From a checkpoint of a small mixture-of-experts model trained on Wikipedia: 32.8M parameters.
Below are experts of layer 5 (counted from 0) of a mixture-of-experts language model. Rows are named down (a neuron's output weights, with its number) and show model dimensions 0-127. Each number is 500 + 40 x the weight over its row's rms, rounded and kept within 0 to 999. Numbers have three digits each.
Before each expert's rows: a language model's description of what the expert responds to. This comes from a sample of Wikipedia text that the model never trained on.

# expert 21
What it handles: Table cell numbers
down1:501502503460498535488484519502466478467465495516554520498530558419491517482505552500466488429500479481478396470527463451418538526473550596508508471538528547527498550523429532470513554463525491446466542551482520528519469471474525544550515540524491473473488510515516543509488486494421551498546473556442432469547441497451416565500474460418479477487473461584461434435471525500420492431551

# expert 56
What it handles: Slavic and South Asian names
down0:447498444522490445464490555438469518539490454546522447512523486527463501471525529448541515577539528460472530532458494470562493542474496553555552544491508458639465457501554477574515550449589477458432520490492476529459490478504505437504487453504522430496535482499529498439536517464514435512404485462567475535471478530465452542523533443431434492470491508545489497495541470549493502542445

# expert 53
What it handles: Adjective and participle endings
down0:474464424517551545474563441552484437533517488476451498508457541443543578482520449576528457463520522461483501495497512502533484457538503446502527491508508464469540530421480483491506475551535490532508535460520451500529525567407472427467525442469483442465543463554511480498507474473513487573591457509517495531481529517528509556477494460489486473493497493560523503582537444423541524454638

# expert 51
What it handles: Indefinite articles
down0:597518543508489460506502508563524520481524410534450454512484489451465459512430540500543523493467497516464510452497544556521594487484495481552474448523481498461487528504423522385494560580546495516535463465466495491434402447510530457490551487546553488486521534525455534505484545477542545419503462472508467466488505484534487541448517493470588410510508518469467533561538437488529466525481

# expert 29
What it handles: Prenominal adjectives
down0:569516544496423524490514556476522526513492530495570577523494427524549447531442539533501499525563456521528513491580457565490524466419540456516510450555503453461459524452513518503501573500436500475528506482478499480593490540487494555497549534481475497391483485469514478506464507469427486497464523516469520503474403530531547556488480443425492475524468502566542498458412472423511471509523

# expert 6
What it handles: Mid-word syllable pieces
down2:487457489441497360437498512433500548511532518499483506450511504550559485494487550498493500547513503455497468511463519481481473439443487497482513421509405483481513515482551420502456488470429464498431506378445509521531448463497464478440490502514459543493423460489537477530490488428436447505500494415528576578478549505515444476489496498512497492540549496458437454519508467469468467475493

# expert 38
What it handles: Copula be verbs
down0:550505481497599496461510579474417527478477532507489481470555498442504408456423499547460458547510475484575459503475593500556434469563481485507465496495484503510556473455586483472495524507431521563451443496504550541535497452473480503503461492470443450496497459498503428516510487555496556469519523555471470427454488514505518444523522525462486498525592484471485518465510613459485469487506

# expert 15
What it handles: Year zeros, months, ab
down0:499476420510531489554473534489543510432565485527509524480510514513499474476587456497435472504479493491508529484483484471424492550499527516514479487579500520502476571462511553473579431544466461459496521554533412456533413546547546460496479558517511591496517498514525473494504481543530574459569429547544466506459512503436461463501431514559487519568458537473481505456466464528569541494423

# expert 1
What it handles: Space before numbers, prepositional nouns
down0:473508542540474596520504440517526485497488514502457451487459456549512530506472515527540523449489503456523543563419478509475522523525516398476484480538492498465545428478475536523556556429514510455475501525509519459597535554535590554484472445502520461577448526494512546427442522520521498477506498467456513499517514427469503528597503494442448557526486529473539526529568520443439527566460

# expert 9
What it handles: Single digits in tables
down1:570486485465460480493486546475486469478446489528534499477539431520424516476439579523484469482466542477508486531485471506481514473450418538526515443537508538436488400475482460452454618523515465539509439500525540474485524467526482527532493481454526452462471496542388446514486499482492481505514562488513518552503497504421537441517508435494486445496574506511547472511496606444478551586507

# expert 26
What it handles: Countries, states, year digits
down1:527520459538463518461397447463456469474510467555495488482432508427530508536502511459514482486454522537550509509530497420493410548493436545482531546519457425531512494559504539503485483471441504519461555516460498563504551481493496461454452481455532529499530557535487485500489548566457420505512494474510535479433515495510501555548535550467518492522548551488478462589543530576543519482367

# expert 0
What it handles: Space before word continuations
down0:504547536488490480490520495435545485546541489611442495510513513479446580502465494493553453430515488519462483506438476574489512567456516481530494484523480520577482500500483396526554542517475481521538485485586489485446561530494478511572505523477531525533502533508517537533440462540520487441566500466506457513566568524509562522496455468493443518504469517505541507522533335495541529454497

# expert 5
What it handles: Particles and concrete nouns
down2:451468471469532480531415555492516458522444534508524460473485446571468455519523575555566508551539487502521492538518464441509486505469432521506494460423476608503482463522465534500461527589463498451486486441508456468548518447539466489525432480556570564500539485516467509537561496507486485530484552500538498561490536609485463485502483606519504476484495507542530536530483448465504454478425

# expert 3
What it handles: Proper-name opening pieces
down0:461513464439499446533478494514550563521499466484474502532421503544469456513488528518464547523552518453464458536541534535538512506436497538550461549458461452561488515536484492538481537506490567536537466484512442469477502457472537562498449430513497493483430486593520536554543514468486560558437445463540563585555447494470546484504493526492542451458548561485390547540517442490512458543483

# expert 57
What it handles: Abstract heads after the
down2:518553559451442506538495445546499474532442494508523490448540592503440491484491491518506410465515447459553483479576493501529497495518511443552482536517497516509530499493554502498502514453426536513601467448426524471436504575532465478488489430476469482419511526458526519591500530518508493480386410530504461493526526524476481498454509448537494407444468517510459498491514440525490441503519

# expert 39
What it handles: Decimal and coordinate digits
down7:502549425512486464483529505495564507504524530490542528471568416460475498501552504473606444428592500561499497456483562501536525480471575545556481486412552467481502508493401470496494487581514530403466518499550518494488510464533462464504488514575499570485511541481503506533498450539479482428477506531540548587531503512534497474468470481572468430475534495524539486509457551537474533494487

# expert 11
What it handles: Mixed topical nouns
down2:406451576507493491536577500434563487484467464506452528507460522499539426472501539435491454506502584488530460525514516488497445525460488457521512432504518549548445486543554518480445492528529462538540558457545501485528492504580496529532537486526475471498461544518473419424459501496559424594533525511500533479547530609492489542465591478529539471507564531497497469482543486483503520453498

# expert 60
What it handles: Two-letter name openings
down0:560491467510550506544419516501527512495521497507502493558420493576530417496452538442497485492489528473549432446534504460539477456505500505523511493512448459523520450471512500521511543396521488496540563593460554539497507471514462544479554450474410515465562500513470529553533500513526482479506551605522522584495534528433431555476548543527561539478514522566466488498507427514481450505473

# expert 45
What it handles: Verb stems after to
down0:487545482523462493453519389557479568471453463569522504508487484462524479474507489545518569490500493497531586460519478487540498550483462526554543511552446479503540518514489494475472481535491546524437543503516559485432536445490555503462522459421462457523521512492533491536448384568481559480526486565587552460569468445506481509454441547510519448555448563514463496500522548513533496523554

# expert 22
What it handles: Table cell spaces and numbers
down0:493432516573497516547455562481495466535420456488469472491533491466457428484485550568486547592573535560477490507504499531537520503415475584489500451494490519518450437457458528557493468492535521498508479544498448513494566469529488502450527515485481432460516480535571496469484470441445534526487464498455557553515562440480542460506468455422513503455553462479473441483408464518485461547538

# expert 24
What it handles: Month names and name pieces
down0:428514514488473435495480472505508519457544538511559495441569499544481538488467506513518499514560543517450483546506521470444490418464501504520550536554518484502531497522574476469545477514555535464465458484576454417475472555581451524523490487442454466553459489492457403511460562516541536495500528535591523455501532475511467498454562514540489420523546525473437504567537448504578444463471

# expert 32
What it handles: Adjective suffix ic/al
down0:531565527489433448514516533480432457524505429426501532477497531552508513482500541543516524395553517467471568545535501508520509534568541439518514454458516462529484509544471535506523553528498408534470422474513494469508546480494536452496525514435507444525496471438474511499539520591446476498456524500503452514433454540511394439499497543479485554485439504476482511487605559440477516499513